config.toml
n_layer = 15
activation = "squared_relu"
vocab_size = 50257
tie_embeddings = false
lr = 0.00063
beta2 = 0.98
batch_tokens = [32768, 65536, 131072]
seq_len = 1024
dataset = "wikipedia_en"
Below are experts of layer 3 (counted from 0) of a mixture-of-experts language model. Rows are named router (the router's row for the expert), up (a neuron's input weights, with its number), down (a neuron's output weights, with its number) and show model dimensions 64-127. Each number is 200 + 20 x the weight over its row's rms, rounded and kept within 0 to 999.
Before each expert's rows: "comes before" lists some tokens at least twice as common just after its tokens as in all text; "gets" lists some tokens that make up at least twice as much of what it gets as of all text. This comes from a sample of Wikipedia text that the model never trained on. Tokens count by the router's weight.

# expert 7
comes before: "\n", "-", "|", "The", "In", " "
gets: "\n", " |", " ", " and", "==", "==="
router,201,200,185,210,200,230,193,215,211,217,226,174,221,198,186,232,163,188,196,187,196,149,233,181,227,223,176,168,195,187,182,219,186,207,259,190,227,191,185,204,185,195,185,186,200,213,206,177,161,170,176,212,168,210,204,189,207,178,175,184,206,232,216,180
up0,197,181,190,198,176,211,221,198,215,198,234,204,208,187,227,197,228,167,194,212,219,179,200,211,183,183,196,196,156,205,206,214,206,199,205,180,216,199,191,207,201,218,209,202,216,167,204,217,239,235,240,226,181,199,193,211,207,225,168,221,195,239,199,204
down0,151,236,183,156,192,234,216,215,172,161,197,177,238,206,222,178,174,222,214,191,210,198,200,220,194,223,224,197,227,198,211,215,182,184,229,177,191,166,218,205,206,187,193,215,210,218,200,205,207,192,192,177,194,191,198,201,179,200,174,192,173,232,240,157
up1,225,167,195,200,189,199,223,216,224,179,188,188,170,207,173,201,232,235,233,177,180,226,193,197,223,177,171,230,175,141,192,193,209,206,193,163,179,186,200,206,207,200,211,181,153,225,170,204,200,234,187,220,180,167,198,244,168,194,208,212,247,170,176,171
down1,220,167,188,180,219,195,207,208,167,209,164,205,217,230,199,156,192,222,168,167,180,178,199,204,221,205,224,218,216,220,194,182,200,186,192,245,191,208,195,243,227,181,182,195,196,159,170,192,233,230,212,186,215,180,221,204,184,208,220,218,152,191,212,221
up2,184,208,178,191,214,203,214,203,228,189,205,201,185,238,185,179,256,240,163,214,174,193,239,211,189,205,220,202,160,244,198,195,202,236,221,221,221,197,207,225,189,168,211,187,154,222,187,185,196,226,166,208,193,197,226,194,199,190,158,175,201,178,221,184
down2,194,236,203,151,214,233,167,213,192,158,165,178,220,205,188,229,205,179,230,204,193,225,196,219,231,184,212,194,211,180,194,216,222,195,193,191,211,184,204,189,202,220,220,193,204,186,186,179,212,205,168,206,194,194,213,179,172,236,209,161,225,187,211,208
up3,165,174,225,244,205,210,219,188,214,170,247,187,204,217,208,190,208,204,195,182,219,206,204,197,208,183,209,213,187,199,205,210,184,216,223,193,223,225,196,212,161,229,191,171,157,175,216,202,175,212,182,202,205,224,224,187,228,202,176,210,205,194,205,204
down3,243,206,212,192,246,176,158,211,207,150,261,185,214,188,197,215,237,193,180,174,222,192,198,173,204,171,207,233,194,205,177,188,194,215,192,213,168,221,197,179,176,242,198,191,227,197,180,203,233,230,234,163,223,211,192,188,197,162,217,176,204,202,177,216
up4,177,181,179,240,193,213,201,195,213,227,258,184,215,195,225,215,199,153,217,197,185,189,205,182,189,209,186,194,196,206,200,200,178,237,183,215,221,196,188,222,172,178,192,190,233,185,198,213,207,194,160,214,187,195,202,180,190,207,198,178,172,210,205,231
down4,177,221,197,208,195,173,198,207,207,202,195,189,232,208,173,188,223,189,208,186,187,188,204,200,249,194,232,217,201,174,220,207,184,164,222,197,215,151,198,201,162,208,189,176,196,210,193,198,206,189,193,195,200,220,217,215,171,224,194,159,232,224,233,201
up5,228,204,227,188,162,211,173,182,231,203,190,179,193,211,168,222,198,203,218,219,207,188,229,179,201,226,207,226,203,236,208,194,236,206,223,168,216,190,194,219,192,205,209,225,213,189,192,214,212,223,198,207,160,188,225,216,233,187,168,193,181,183,174,215
down5,239,205,177,210,185,184,208,214,173,203,206,181,217,202,221,166,210,208,196,205,193,178,178,187,209,203,180,197,246,222,200,179,234,234,224,215,220,214,231,203,223,203,226,159,177,188,246,175,230,204,195,213,207,173,182,168,212,199,245,215,203,196,214,203
up6,184,169,225,220,214,179,174,193,215,185,194,170,199,201,212,234,229,205,175,218,217,180,198,193,192,173,164,190,150,245,209,221,188,230,223,213,246,219,203,212,199,200,190,202,174,203,177,220,213,202,205,193,172,175,181,235,211,187,193,191,210,226,187,196
down6,211,202,206,208,190,212,218,201,140,211,193,175,196,194,210,187,197,190,182,194,221,180,216,205,175,179,201,201,203,207,197,172,178,189,203,210,204,169,195,198,187,227,196,212,206,192,186,239,203,212,198,215,207,172,222,238,191,235,178,224,179,196,181,198
up7,229,224,193,169,185,190,205,221,206,208,215,219,196,194,208,219,194,169,218,177,180,161,204,202,205,235,218,190,212,176,197,182,195,190,225,194,201,190,203,229,204,192,200,198,231,216,189,170,181,197,190,236,201,205,183,204,234,204,209,202,170,198,193,164
down7,180,211,205,217,164,210,208,190,155,178,193,274,194,245,170,204,206,212,172,197,181,190,234,202,175,214,227,172,230,180,218,207,182,214,183,174,187,198,186,184,184,226,190,220,229,200,223,177,189,179,159,202,188,206,176,216,170,191,198,199,211,200,175,234
up8,212,165,226,186,182,176,207,204,206,213,204,203,202,217,202,187,225,164,202,231,181,156,180,220,198,181,224,217,219,195,193,208,221,181,223,166,199,236,196,221,162,215,177,223,205,194,233,203,243,212,198,217,193,203,192,141,199,212,212,196,190,200,165,212
down8,238,212,214,199,202,201,211,193,145,210,154,205,172,168,223,204,207,174,203,183,195,193,194,214,198,221,215,172,214,224,191,193,229,180,175,192,203,214,215,194,181,188,202,209,205,186,223,219,187,186,208,183,209,170,207,180,211,214,199,167,171,166,200,232
up9,200,180,172,202,195,155,230,183,216,214,207,173,217,194,183,225,186,217,183,219,177,194,189,170,239,228,192,197,188,168,184,193,221,228,223,198,206,197,208,202,218,182,188,201,210,182,197,159,186,198,151,214,214,196,179,200,201,195,205,172,196,179,168,184
down9,190,208,203,197,178,177,212,185,126,187,200,176,211,205,152,186,198,207,204,225,241,169,192,174,229,228,218,151,171,215,188,179,242,216,177,189,206,205,197,191,185,225,197,150,203,184,201,208,222,181,203,207,219,197,198,157,210,211,204,199,197,227,178,205
up10,208,177,183,202,232,212,196,187,203,181,228,176,196,213,195,183,192,208,209,217,152,240,204,213,178,168,173,240,190,239,205,186,195,223,179,215,190,223,258,231,179,193,147,191,184,201,206,233,218,198,193,197,202,174,220,235,197,235,220,198,218,226,194,223
down10,207,237,210,236,227,221,205,172,176,184,179,209,230,188,211,180,192,196,215,188,181,207,210,214,223,179,198,172,169,209,212,151,172,213,213,202,194,172,160,205,210,207,196,208,194,212,185,148,209,175,188,178,207,208,179,188,252,208,204,194,232,243,182,218
up11,190,200,183,199,178,199,180,244,200,190,199,215,194,195,172,231,195,186,204,203,172,164,202,197,202,228,209,202,188,201,210,181,181,204,220,164,176,209,196,221,226,173,180,170,196,229,180,183,182,206,208,231,171,187,203,142,224,210,183,164,199,179,221,186
down11,199,195,195,194,210,239,158,183,191,177,192,206,194,224,203,212,144,212,177,198,201,193,226,220,183,198,215,180,204,173,165,232,215,201,180,207,183,212,152,179,236,186,217,186,214,222,216,173,214,195,205,187,185,217,192,184,199,203,217,166,219,195,172,195
up12,188,213,200,189,210,214,215,216,195,183,196,195,211,198,230,215,213,193,199,201,204,175,249,170,222,221,189,219,170,181,199,175,195,195,228,190,219,180,173,179,196,188,208,203,202,212,210,202,178,191,219,200,205,190,171,165,210,182,196,181,212,194,209,200
down12,218,228,207,209,187,211,199,230,103,225,212,193,202,213,169,181,221,239,206,185,214,207,192,219,203,209,183,178,213,185,196,186,191,204,181,213,191,190,239,184,198,230,196,221,214,215,179,212,195,212,173,206,180,198,205,195,187,201,218,209,207,202,208,215
up13,212,176,257,213,189,205,213,211,202,176,224,200,207,195,184,220,208,212,206,231,201,184,201,207,243,197,213,202,199,226,218,212,199,202,218,175,205,216,206,195,223,200,171,201,264,206,235,220,193,181,222,209,213,194,210,193,224,187,174,188,181,206,199,192
down13,229,223,196,195,201,229,147,226,191,199,202,206,197,227,217,183,222,204,168,198,204,210,174,193,204,205,185,196,181,203,213,195,207,146,190,222,194,187,192,213,180,223,159,195,216,233,202,202,193,196,155,233,167,187,214,170,203,195,197,192,238,219,222,206
up14,174,195,204,186,165,205,207,194,212,213,189,199,186,206,213,229,233,235,211,209,187,208,228,255,223,204,210,218,212,188,205,215,169,204,181,196,161,184,177,180,195,202,208,190,161,225,198,180,237,184,189,216,162,221,180,253,205,162,182,180,195,236,214,229
down14,190,202,216,203,187,167,217,235,181,183,188,187,183,174,225,157,197,166,228,228,214,211,233,213,201,188,178,205,186,224,193,223,203,197,191,239,217,241,196,196,237,217,209,197,198,188,195,193,194,182,208,242,231,183,178,216,206,227,205,206,218,179,230,210
up15,201,229,166,202,183,211,236,217,213,242,217,229,200,208,185,248,227,189,231,181,167,220,218,206,197,232,167,205,211,166,186,211,197,204,215,184,187,203,227,185,185,179,189,201,196,227,190,194,184,194,167,210,197,193,198,198,193,183,187,244,202,180,184,189
down15,190,211,213,221,170,192,224,216,154,186,183,186,180,225,170,200,189,208,209,224,220,236,231,206,200,218,200,199,198,206,179,170,187,174,160,207,200,216,191,183,211,205,223,212,207,185,204,209,170,170,157,221,192,212,162,201,207,180,168,219,199,214,192,204
up16,179,175,224,195,200,172,189,202,199,197,204,193,221,187,161,219,211,226,150,221,191,223,209,190,201,195,199,226,173,205,225,242,139,255,178,159,194,238,207,223,191,226,204,217,179,232,207,198,210,220,213,227,202,197,217,170,185,219,181,204,170,226,177,184
down16,193,203,246,227,180,190,170,197,160,206,186,189,184,177,198,239,243,209,166,197,204,212,208,191,192,202,201,159,182,192,200,207,231,216,177,184,165,198,194,201,200,220,186,224,207,225,212,197,209,168,228,197,213,198,185,171,229,175,200,231,196,189,167,200

# expert 16
comes before: "-", " the", " a", "|", "The", " is"
gets: "\n", " in", " is", " as", " to", " with"
router,199,165,187,214,184,218,183,175,207,192,201,182,194,232,196,205,199,214,194,217,189,179,187,199,214,214,161,179,186,187,203,185,182,223,247,216,190,196,197,216,178,175,202,214,173,238,180,167,191,207,205,201,186,173,226,190,206,177,203,178,213,201,186,211
up0,202,200,201,198,183,193,191,223,222,167,226,206,184,219,175,193,213,231,187,227,194,212,178,214,224,210,195,195,224,213,220,161,151,183,178,202,176,164,141,204,218,232,159,196,216,206,137,190,181,205,167,220,177,185,213,201,196,155,166,212,209,198,218,212
down0,211,196,181,206,207,188,163,228,204,195,193,214,201,207,192,191,180,217,192,213,171,202,192,202,195,203,205,217,206,205,193,178,186,223,172,207,211,200,186,197,174,244,175,191,204,180,198,183,204,223,196,192,198,197,197,223,136,234,191,222,213,201,212,203
up1,195,158,216,193,176,172,205,194,200,193,187,198,205,183,198,182,228,187,213,215,199,197,208,217,224,202,176,182,158,195,189,203,189,196,180,230,200,208,187,192,171,220,199,204,172,178,206,204,189,208,195,207,182,167,188,190,198,208,213,188,206,213,165,233
down1,227,220,176,190,201,205,214,210,167,213,173,228,174,188,183,213,217,182,206,187,213,196,193,189,199,204,225,218,223,193,226,164,187,233,208,179,198,222,191,222,183,203,221,166,185,204,201,228,220,201,181,191,218,207,206,267,194,226,202,204,199,192,210,223
up2,187,185,218,201,194,172,197,216,203,206,193,204,212,187,200,192,201,194,210,192,224,206,228,214,190,207,220,206,168,173,201,238,192,201,180,208,198,179,210,211,157,191,205,152,186,192,206,176,201,168,194,219,146,169,251,220,201,197,206,200,217,221,199,211
down2,210,173,218,201,197,171,192,230,140,198,209,205,198,187,152,221,203,209,208,229,207,172,187,198,210,194,218,189,220,204,224,211,186,229,188,178,195,201,219,195,197,172,214,190,190,195,163,197,210,190,201,192,198,224,187,197,169,216,197,207,201,224,216,188
up3,210,188,208,209,182,199,191,223,225,202,189,203,220,209,174,236,217,207,174,176,225,187,233,186,205,231,185,207,203,216,190,189,198,229,204,166,194,193,181,202,209,199,222,228,191,200,183,175,243,209,190,202,222,156,192,198,199,184,192,186,172,224,246,208
down3,187,204,212,234,170,233,179,175,157,159,206,163,221,184,230,182,200,211,210,163,233,223,181,173,211,212,177,207,214,186,187,221,193,226,199,185,190,184,207,195,199,157,198,204,226,183,225,222,196,203,194,201,205,214,216,233,227,168,179,218,203,198,237,158
up4,220,208,226,201,179,181,218,200,215,204,194,185,193,174,238,184,214,225,181,196,187,179,223,193,201,222,156,188,193,150,228,208,177,182,191,171,198,202,201,188,187,211,207,197,211,189,197,208,216,193,190,200,199,177,216,157,174,209,191,209,218,188,196,176
down4,187,163,213,207,186,208,213,203,236,187,168,211,185,208,211,159,213,191,210,184,193,194,242,184,226,198,187,188,216,194,213,173,169,248,191,184,169,189,181,212,187,209,157,223,210,197,203,216,199,231,192,202,201,210,219,200,190,209,204,215,230,186,175,178
up5,186,199,183,173,188,163,203,205,192,196,203,189,165,203,192,216,220,212,199,212,222,191,195,190,213,216,190,208,158,162,216,203,182,211,197,200,194,229,189,235,220,203,203,198,206,204,196,176,225,214,156,229,163,189,182,187,202,175,202,160,184,181,205,238
down5,188,202,179,210,205,197,200,137,201,201,194,242,200,223,225,179,201,194,220,202,198,200,205,202,224,200,218,214,221,202,201,194,178,182,188,181,184,207,206,213,232,197,218,204,232,208,192,207,206,204,206,181,163,206,190,223,198,188,214,200,202,193,211,210
up6,160,203,232,203,193,199,224,196,221,188,205,209,226,202,207,239,202,212,208,201,181,188,207,224,207,197,169,185,222,187,170,220,188,185,227,199,191,215,217,198,193,204,167,195,201,142,212,190,191,191,211,207,198,229,204,209,194,185,227,171,192,182,229,171
down6,197,212,217,200,220,190,182,220,217,206,222,227,187,191,196,193,206,185,196,190,206,186,223,205,186,171,222,187,220,201,209,168,220,197,208,204,201,196,207,190,179,193,192,217,184,217,211,209,174,218,229,217,195,197,182,217,203,207,191,165,209,204,181,228
up7,202,212,192,190,175,175,190,192,219,179,200,218,161,259,203,221,227,150,196,202,192,196,176,162,194,255,171,193,200,196,187,186,194,196,176,190,163,212,229,190,200,199,166,187,204,185,199,225,216,218,228,229,217,178,212,193,181,191,196,208,167,202,179,195
down7,212,220,197,199,193,197,152,238,185,203,191,226,189,184,166,237,221,216,205,170,236,200,188,194,206,199,194,226,212,226,197,187,187,243,200,179,191,235,183,208,233,212,196,201,206,223,221,221,184,209,223,166,206,204,164,176,181,189,196,175,167,221,203,234
up8,191,200,225,213,204,196,195,181,217,198,173,192,194,218,214,229,232,194,155,239,191,189,212,178,196,208,196,199,207,185,194,174,186,200,193,197,171,204,198,214,197,201,210,185,180,246,220,189,169,176,206,243,238,183,185,193,193,200,175,210,131,196,213,220
down8,230,195,218,212,223,205,206,207,198,209,189,197,210,156,212,212,202,213,206,204,226,161,205,186,207,217,195,171,161,210,180,195,204,202,177,175,186,182,202,183,187,178,221,182,213,214,222,191,198,203,181,224,198,222,188,199,185,196,181,197,206,199,168,231
up9,192,173,206,153,221,177,219,223,209,185,221,163,192,238,198,228,195,196,196,209,214,186,197,210,201,196,200,189,177,173,196,216,198,205,221,185,194,191,171,207,196,191,217,176,197,220,184,193,216,210,188,187,164,209,169,212,193,206,196,205,167,203,213,198
down9,204,162,162,229,229,203,215,192,184,206,178,229,179,219,242,169,187,215,232,183,210,156,207,221,200,179,203,182,209,203,196,195,228,176,184,207,170,201,205,174,193,223,217,187,245,192,183,227,207,176,177,198,151,231,167,201,191,214,231,194,214,190,222,204
up10,182,219,206,217,203,200,256,207,203,202,186,158,171,243,210,225,190,208,202,223,204,210,181,205,225,199,197,206,215,206,217,216,192,228,227,194,182,216,167,218,220,161,208,190,168,186,216,204,160,236,216,252,223,190,232,181,215,185,224,188,218,195,179,177
down10,189,156,184,212,211,185,176,187,133,200,194,192,207,185,207,195,171,232,174,174,175,198,188,217,206,184,217,212,195,221,175,184,210,221,189,214,206,183,185,222,185,196,214,201,202,226,173,210,187,200,180,229,181,206,189,205,200,197,222,207,228,191,199,154
up11,177,171,196,185,187,223,195,201,204,184,217,206,211,188,209,208,200,198,209,227,198,209,187,196,261,228,218,206,203,190,206,219,137,227,241,221,186,190,180,188,187,172,208,214,224,222,184,179,213,230,221,195,219,235,221,215,241,179,211,175,189,200,197,174
down11,198,204,193,194,200,207,208,218,183,226,218,212,226,191,195,173,210,194,200,210,191,235,192,209,219,189,183,188,179,212,216,215,179,188,216,213,177,168,203,202,195,188,235,174,209,205,196,218,208,194,153,174,240,209,203,219,189,220,220,141,192,150,215,195
up12,229,189,200,197,194,208,187,208,191,189,218,184,200,214,209,237,210,195,228,229,195,223,222,205,194,186,190,222,173,195,195,184,207,180,205,163,212,218,207,252,208,182,206,200,182,234,201,205,201,218,188,214,183,185,182,212,226,210,204,239,189,238,191,239
down12,184,213,179,207,181,192,221,201,122,204,207,185,182,213,221,195,233,188,211,186,188,202,212,206,195,193,199,178,181,176,180,152,216,193,176,181,192,206,167,181,217,185,198,198,198,213,230,211,167,230,245,189,220,210,178,218,169,203,189,198,204,219,196,201
up13,199,231,176,198,190,158,188,193,207,193,247,195,161,195,208,198,244,213,198,206,239,199,230,193,189,200,236,178,176,189,225,234,192,190,223,189,194,230,205,187,179,245,207,158,126,216,201,224,181,208,218,199,218,202,180,177,197,189,241,228,198,163,182,173
down13,192,240,172,189,215,191,212,186,200,194,230,205,204,220,206,216,174,193,197,232,209,205,247,198,190,206,269,186,207,191,201,201,208,195,172,201,198,216,234,242,210,203,197,217,208,224,259,183,192,166,235,201,199,210,197,182,203,199,197,198,191,244,205,203
up14,221,169,198,196,194,203,183,219,194,166,219,201,216,207,176,179,200,189,205,239,200,213,189,209,198,186,204,223,196,224,209,218,206,190,198,230,172,204,197,227,165,186,210,202,234,249,205,232,187,221,183,207,215,183,214,208,205,198,209,190,209,239,186,194
down14,136,197,190,217,243,194,198,206,198,186,181,196,204,185,219,209,217,176,205,189,197,230,158,187,162,215,198,223,192,234,210,163,185,201,219,213,191,233,165,203,215,215,189,191,180,201,185,220,204,213,204,228,223,220,184,212,217,185,209,185,187,177,209,191
up15,191,207,164,223,209,194,163,210,211,194,219,227,201,235,213,193,174,215,198,217,199,155,219,185,183,220,200,204,234,217,176,232,204,211,248,234,204,196,200,198,208,167,208,219,185,211,204,237,215,224,192,233,248,241,222,204,184,243,174,204,219,176,218,219
down15,187,190,195,207,223,205,191,213,203,184,201,211,186,172,206,185,206,237,192,190,242,199,210,194,171,152,220,163,193,226,167,189,196,233,211,186,170,152,220,182,232,208,202,196,205,165,187,194,199,229,190,226,166,224,201,215,218,224,188,177,221,201,233,191
up16,183,153,191,198,183,214,155,170,204,169,202,202,213,200,206,241,196,219,213,195,174,196,188,169,222,165,191,180,176,186,184,186,215,195,218,239,218,182,205,216,216,186,200,215,216,219,170,161,206,199,219,176,222,207,216,202,254,179,183,215,202,224,172,202
down16,172,186,190,233,162,219,207,199,169,212,191,226,196,200,182,191,205,203,216,179,215,198,215,177,187,211,207,201,188,190,181,176,155,190,182,181,212,242,222,205,186,193,238,169,156,211,197,214,154,245,245,183,186,233,206,200,238,206,184,198,177,186,184,159

# expert 1
comes before: " the", " a", " to", " his", " be", " that"
gets: " to", " was", " and", " of", " he", " for"
router,174,196,199,191,185,186,177,196,218,233,244,189,212,192,194,226,203,196,191,217,211,189,241,201,216,219,203,229,209,228,212,237,176,225,188,205,204,209,218,220,187,182,189,180,195,229,212,215,180,214,204,184,208,152,182,218,228,168,196,208,162,210,209,178
up0,169,189,227,193,188,198,233,192,212,242,202,205,197,209,180,187,212,183,217,250,199,181,174,193,204,222,212,240,210,209,197,212,247,223,206,185,186,222,198,201,172,213,215,211,163,223,180,220,203,181,210,215,142,184,187,237,209,182,174,196,191,224,145,194
down0,192,184,221,191,168,187,218,198,164,196,178,172,215,205,210,201,185,256,199,188,224,215,234,194,204,192,195,193,205,162,204,255,187,244,183,184,214,210,199,185,190,169,234,196,169,194,214,214,219,199,186,213,207,232,203,183,201,190,197,151,220,204,238,189
up1,172,219,183,210,212,209,197,214,211,215,216,188,184,211,208,230,181,174,156,189,229,209,218,193,206,207,180,227,197,220,227,241,193,210,179,218,185,208,195,204,181,170,185,187,160,178,181,168,196,186,206,264,214,152,173,208,215,160,205,206,226,183,228,215
down1,158,184,193,220,185,217,211,198,159,179,186,197,204,194,215,219,179,185,178,224,225,223,221,185,216,191,258,207,200,211,199,177,213,193,192,251,193,209,162,223,183,185,216,199,182,180,212,213,184,194,215,201,205,197,230,212,226,221,218,216,212,233,177,139
up2,171,211,229,204,200,216,192,192,212,176,208,189,185,231,161,194,196,193,180,205,233,163,224,177,163,194,192,213,206,221,172,197,200,211,212,189,187,213,199,191,222,194,198,209,183,189,207,186,201,199,236,224,203,232,196,211,181,208,162,201,182,194,236,166
down2,185,211,184,210,186,204,181,190,159,177,209,190,178,175,183,228,198,215,233,195,207,180,194,190,200,219,207,189,190,214,215,227,197,189,184,188,186,242,173,182,181,238,193,186,188,177,178,200,203,188,189,220,174,224,178,185,181,178,216,242,209,201,208,211
up3,171,192,204,245,187,185,180,232,208,179,200,206,197,211,209,195,207,206,224,178,205,190,193,206,188,189,222,205,191,163,210,224,185,243,192,173,193,184,177,217,179,194,198,152,208,206,178,184,193,195,203,234,191,161,198,191,208,205,167,211,185,221,153,163
down3,177,165,183,217,177,188,209,199,188,163,197,201,242,201,213,173,197,213,216,196,215,192,206,201,170,181,189,213,190,207,185,193,201,188,186,223,184,183,176,208,188,142,203,190,191,193,184,214,181,193,231,199,200,225,211,207,229,211,197,199,195,192,227,215
up4,164,209,180,171,216,215,192,194,200,197,188,214,198,174,229,213,227,214,201,198,205,219,238,221,198,192,202,244,205,235,204,224,188,196,189,216,211,199,206,219,161,210,207,202,205,251,181,206,175,219,205,192,203,174,235,215,218,184,237,217,195,196,185,205
down4,163,247,199,179,215,170,215,182,212,179,205,217,197,215,167,217,221,182,202,162,204,218,188,177,242,176,213,228,208,223,216,180,192,209,167,237,218,238,186,203,231,190,238,206,195,155,191,203,212,210,251,202,230,215,185,204,218,195,205,181,209,194,193,216
up5,175,198,196,166,217,193,208,210,208,183,211,184,232,180,205,180,191,215,214,209,193,171,229,190,188,263,197,204,216,240,203,199,202,186,236,216,218,190,206,218,181,185,185,226,213,174,184,189,213,187,183,215,225,185,181,199,184,169,209,231,199,169,217,189
down5,200,250,193,230,229,209,176,176,155,168,203,204,217,171,170,176,177,179,166,182,186,199,153,229,197,218,192,198,201,202,183,234,204,203,205,233,216,194,220,220,227,204,200,231,156,186,194,182,187,189,201,205,194,192,199,198,192,210,212,185,248,210,195,203
up6,169,205,217,200,207,181,189,230,210,215,208,197,210,227,191,180,178,189,188,176,193,196,205,182,205,211,184,229,224,230,222,234,185,219,194,205,219,259,220,209,191,205,201,160,174,198,194,212,192,222,189,198,224,184,161,176,218,163,211,182,165,221,198,175
down6,166,190,185,235,189,214,212,183,207,219,214,222,214,218,236,212,185,180,161,225,164,250,195,195,207,215,186,170,204,218,218,175,215,192,178,220,205,163,200,232,154,199,186,214,238,161,150,209,190,207,195,189,207,187,219,163,188,246,239,206,215,209,164,178
up7,166,194,203,190,188,205,217,215,226,228,195,194,209,196,162,193,175,178,233,160,208,188,201,199,194,193,200,243,185,224,182,192,197,219,197,204,196,238,212,202,206,184,156,203,168,223,206,228,207,206,174,202,208,200,205,231,216,179,206,222,199,195,167,196
down7,177,232,207,178,193,218,181,214,209,204,236,203,222,201,187,229,146,212,195,166,188,162,195,194,237,148,206,211,185,206,206,202,201,191,204,224,197,201,217,214,222,163,203,228,205,203,214,184,194,242,222,223,193,195,206,217,238,188,179,199,198,191,197,224
up8,215,178,229,183,198,164,217,222,200,231,203,201,168,194,213,214,198,192,174,176,207,208,228,184,196,217,210,212,208,201,223,241,199,214,175,196,204,215,193,211,185,194,185,203,186,192,210,218,196,229,223,180,244,151,225,173,208,210,180,208,218,230,212,211
down8,186,200,190,196,192,198,215,221,221,199,186,206,195,203,199,211,219,160,207,180,179,210,209,178,203,206,191,143,203,117,181,209,188,196,183,218,200,204,192,172,169,194,227,167,168,176,214,205,190,176,215,215,213,208,237,200,190,229,237,156,233,196,213,195
up9,204,190,196,195,205,185,191,176,210,196,143,186,180,165,207,218,171,187,192,178,204,189,212,216,190,211,174,219,225,198,201,216,183,245,185,197,246,190,187,177,181,163,195,208,213,221,203,192,186,213,150,202,185,193,206,205,212,180,163,183,194,242,185,179
down9,201,195,193,202,164,194,201,225,170,232,205,198,203,197,212,163,182,211,213,180,209,201,188,200,213,205,199,204,157,191,188,203,202,228,230,189,182,179,158,197,239,222,205,213,154,215,211,180,176,194,173,210,217,191,194,219,200,149,205,216,217,214,188,203
up10,184,214,167,200,203,179,173,213,214,203,221,188,183,188,192,246,185,178,217,185,220,203,228,206,181,212,209,213,220,210,188,215,202,188,191,201,228,183,190,212,177,203,212,186,203,199,185,187,184,243,198,221,212,184,182,217,174,208,191,206,171,224,181,160
down10,206,216,192,192,178,188,189,218,198,200,192,221,202,196,193,183,234,193,182,203,191,197,194,204,222,223,193,186,212,205,203,177,197,198,215,180,185,193,196,156,224,182,207,188,223,197,186,192,183,198,187,171,218,204,195,220,218,194,222,203,197,198,183,248
up11,195,215,191,200,221,193,187,198,214,188,195,206,251,204,197,225,179,213,209,171,174,221,174,213,196,214,231,217,230,185,152,217,174,212,173,195,235,221,223,191,195,160,186,181,199,211,192,227,216,202,218,178,222,217,179,210,218,197,157,188,157,231,218,207
down11,189,182,251,174,212,217,198,255,223,209,148,259,223,219,190,165,209,179,189,251,189,229,196,204,193,214,248,176,176,191,194,181,213,190,199,173,169,221,211,181,241,196,196,204,181,179,212,218,160,200,182,220,178,226,225,206,204,169,214,186,167,195,159,207
up12,187,179,207,203,218,184,189,173,210,202,200,162,200,219,219,200,192,228,257,162,202,230,226,182,202,220,234,198,187,199,221,239,175,197,175,161,207,188,208,187,229,146,203,188,209,219,184,178,162,208,173,192,216,203,224,205,199,221,229,212,176,196,193,201
down12,271,170,179,191,232,217,192,152,189,210,188,192,186,228,199,196,231,205,199,219,190,198,251,249,166,202,175,187,212,179,185,246,180,214,218,205,201,222,200,176,198,188,199,194,214,190,190,212,215,218,208,194,203,225,237,211,175,228,187,169,182,200,208,192
up13,200,200,180,221,225,214,158,203,205,203,219,184,223,197,191,232,210,202,218,172,201,208,204,175,232,203,231,184,241,222,228,221,158,202,184,210,215,207,227,200,221,171,201,190,174,213,193,207,191,233,236,191,219,204,185,189,222,204,187,181,154,213,206,205
down13,203,223,208,225,184,177,205,163,234,171,220,197,225,233,194,196,249,234,209,196,189,189,208,184,209,189,222,194,248,195,186,239,184,189,194,181,194,181,193,150,225,173,199,202,218,193,219,165,182,188,193,207,192,188,208,210,202,204,209,232,200,203,180,197
up14,195,212,220,165,167,170,231,205,211,189,205,174,169,192,192,181,178,227,179,204,199,195,205,176,207,220,209,202,184,165,199,214,222,215,212,186,188,192,203,212,199,172,202,202,225,223,222,208,240,206,227,225,202,176,184,211,223,205,141,195,190,189,178,218
down14,215,212,211,154,183,192,176,147,202,210,180,168,209,178,215,202,201,178,205,196,182,200,204,181,232,178,199,200,181,184,181,225,214,203,212,206,191,200,196,226,208,219,227,176,206,183,210,194,201,189,203,218,220,220,197,191,197,195,223,213,199,182,217,201
up15,208,208,207,170,207,243,196,184,210,210,232,196,171,213,165,190,208,229,196,208,163,184,170,214,224,180,174,198,170,171,194,186,192,226,186,263,216,185,202,236,189,157,215,218,180,198,180,196,161,211,231,168,163,214,211,210,246,208,210,219,210,222,210,193
down15,200,176,196,249,224,191,167,189,206,200,180,225,199,194,229,162,192,207,189,181,222,206,225,174,183,193,201,188,205,205,217,189,215,166,194,188,212,234,208,229,201,177,269,221,224,196,171,222,197,194,200,218,219,211,224,168,228,202,175,204,205,167,191,220
up16,204,207,163,210,214,202,220,218,219,216,225,164,198,211,197,183,218,188,243,191,167,230,199,203,195,199,207,211,206,229,205,202,185,198,195,196,210,208,201,202,173,164,198,215,178,195,190,188,191,259,189,202,204,183,163,211,200,207,182,172,178,216,251,205
down16,201,244,202,198,205,200,221,221,207,221,144,202,188,197,189,203,198,179,209,240,202,195,182,197,220,238,212,157,193,202,216,192,209,209,164,175,188,175,231,212,236,219,205,203,233,166,227,202,226,211,213,179,220,185,209,193,211,199,223,183,188,223,176,226